config.toml
num_hidden_layers = 8
hidden_size = 128
n_experts = 256
experts_per_token = 4
d_expert = 32
d_shared_expert = 64
hidden_act = "swiglu"
moe_layers = [0, 1, 2, 3, 4, 5, 6, 7]
router_score = "softmax"
normalize_top_k = false
routed_scale = 8.0
balance_loss = 0.00218
balance_bias = false
n_groups = 8
groups_per_token = 3
init_std_router = 0.00698
lr_router = 0.00342
vocab_size = 7470
norm = "rmsnorm"
norm_eps = 1e-06
tie_word_embeddings = false
optimizer = "muon_variant"
learning_rate = 0.00638
beta1 = 0.95
batch_tokens = [65536, 131072, 196608]
max_seq_len = 512
train_tokens = 755400000
max_steps = 6423
dataset = "wikipedia_en"
Below are experts of layer 4 (counted from 0) of a mixture-of-experts language model. Rows are named router (the router's row for the expert), down (a neuron's output weights, with its number) and show model dimensions 0-127. Each number is 500 + 40 x the weight over its row's rms, rounded and kept within 0 to 999. Numbers have three digits each.
After each expert's rows: "raises" lists some tokens whose logits its average output raises strongly, later layers aside. This comes from a sample of Wikipedia text that the model never trained on.

# expert 237
router:488539544500512564514476475518511585501472529555430573485559500531538533525498473491461484531492442448448499529455483527493459544526497566436511481482572412464490457564508511553483508440554505473444509531533517442438502566469442458507471559535542488516453424538512520417522484535542480442437488478494558512441388465520479525512524486569515544514437444538461522459505508484492511502537
down7:546505487534512589525483446435482441530506478573444487435556465506528583465497506489549476518465584490504515456580495497461508492414468527480561526522489491501493581516477536531488457486565510468464528555455547478480446504437426521547418452561461515470516564531462531477537513476432531491542575516573486547524447527464501535565502516466536484522480514493560521496528552566467495481506
raises: "ity", "ade", "ank ", "ine"

# expert 204
router:474516541526526552496509458561492564561455514539551429439424536445504512549446466481494523463528522467452507488446524479502542568427593499500553541500423482530454468553483530485445541540481557513514533506517441478490536475553454459475550501469465500490533542467490510512572488568581489532439479450426552458489540470497567502506444449541547500451504496521489465478533419511547477466473
down0:476553473485508522456508454527532508528466532516525528519455522545493489536524477501516581491476506532470432509538458509633529412427545473466520527501534498447508533530484553448487464482529545531560587480514469605538504448547495596508484408521477465430459510501489492421469490482458521487522525519522454571479472486537486493500550541423508499482515471479513527425464520438476505577484
raises: "h ", "-", "- ", "h", "flu"

# expert 83
router:503456485481525492496485549511453538529549570454546520517455472473522572495436520471505544470571511494456551545484419464532529444567496468480531422541525462485518509560508474454550519470482571519562541582504497490514529522484472513568488514459487458535479509471452418570517442548465478484497458465528550449474542522545470535558486517532572496449443450487536442434532404450489506474531
down0:521482440553445469489425448514498501438543521535524451463503479449469542494474466516555526461515485499533450551529527511514566448484516524502494424504432539479568542503602477545418422486480433500420545511519511463482499475479463460515500551475495437463518426495440488451485496430501555520583557487531402455496474491485554497462492557518468472459494494558534515486498553534493477440528
raises: "ees ", "ode ", "ian ", "ee "

# expert 31
router:513486536554499500494508515520441445474511480469456506460486484507465479535457505467436523450457446521451481535485504515584577459528550490523464533486523420509490449452521526579472439496497514506520507506545503446526425478449470491551452559517500530563521470512488445427498481519533568510472556493499480519519407535546623479495524543464484514515454443465502439485591570415455482451519
down0:525467432489469506478529587530425518508518496516508530537529529505514564510501547563480553539513510578501501447421466553540519606524506589586522511483481483475502522500475452482507460474502530547504596564489493446492538537451510483492468477479482485509560481490405508475461537484547528536474551477483546502525517549565564481502485515468481462401550566502475513515505478454526467607526
raises: "==", "remain ", "== ", "remaining "

# expert 238
router:463522502522544521508504507551448473530511503562467556513525511435579476522460466502542530531446471478434517496471498441541423499515478582562535477494567467510448513518517488482524444480477533507478561466545523485502513561471421419520472546508532504474452411501533525539545474557505439510483495500434487462540410490480453487485554475447486535435527486488428449529601585473494509557518
down0:474519465483503570461478537478471472520441552497463502582513496542421485448420469520426521482396574445489488493468490510532527523529560454489494481486509505460537529473508529530486536489535569493450460471504483510581461500442434508500475468508496512547546559421516476543500420493499470418514503446470488509578501480505481518489477481480501528488592453592447579456471551495471542549535
raises: "\n", "; ", ": ", "\n\n", ", ", ". "

# expert 99
router:498503562540557587470457551484497514483486523534553493502441451495543492500425533491455541543541520526445526522487444494575488497535580543555526455472491422461539520528504511426550588433541536511533511548527486463508546504463490558565501549493469479496510466449475451560549513530492517466465583504475556520570466417494578463560467503500558478469482437522556490483491530476529543507498
down0:434506526466470557521451473489530514509544462447490531453544559484499464510430527507461487556485561542456485489578430448477499544483507489510569537526462486489418520505431508464485402510512575474476496475516535522548467496438541503560474458518426578492497554419529481664522498519501536492473536524491462513449519528466548467514461467529458547531466540501488476459542486514524494490494
raises: "games", "enough ", "Stadium", "teams"

# expert 86
router:476512512493511530472486503463468532500499502525533471503499560471491499527445479524529502508537472454572517518466420422543462551524501534543542608469481607557511455565482457522515455549555526494604569503483448462549507510598463447493519533472449502527547542488480459470514528549526504493494501486508516461412537480513518521521493499530512465438476473438539421535557437552532454537571
down0:437510471513439471461495546491468479522462469524503531419490529484497505443505497536466535538483516488535479515558538560491438524488484485456465479521486479514534473537499538489473456524508536454536509574520481529485521502517469503477471432558506451458499477426518517516532450558437525468521358490492459478437705522457517514517493475500504539468560490496508523514489416475467529441499
raises: "Preceded ", "| ", "|", "aying ", "ting ", "reas"

# expert 117
router:537458573483552561543498480525480546482508566462544425475473547505532510545445420571456436495464572509490527510481569488484540533518506517561547443456457452555516500583444515536427502536432545500513522530545524513531562441547443447518548577473472466493488485432510494468515471551565493493490493451466524535528540456561574470509495518503547538477496519526476451476505459482562523516464
down0:542453500486493425437451540524523458523490449521439475514524501471629496491549531478500494547502500516487446501455514513475534446470535499466564491557502519570454539525561456449518519552522493503554497501523531507449471502528569476562527496502515484485548449516503481459454626489399515509529490523512532531423487470497450489501537496529475556444494535418502544464569476438465587539524
raises: "- ", "== ", "Former ", "==", "=== ", "More "

# expert 22
router:553539496526506532502480478440474435490470473515438555534511514422502528475507511453535560473456523491476481472580546517454515492522490468519492598467431526453488425493443453479496453475561455540523516437548542477494537550536525463491471498498588447500474473496562454551558525433489432490424533457531493488465435531459462533488499480558463461486524458444546554544477566473451429537500
down7:480549552441454577514458548500496534426460462529514474458459524597521465573546525512461557447478467469510505543509535475558578498502513517539509567450533462500522507438470482467433520461475522550477469445502489509480524574522496469564554450442508521447435586503485562553418481477526455503552518487490501497479515527602491565535511560515511486528457523517540551429494491513500476508475
raises: "ti", "t", "ties ", "ty", "d", "ties"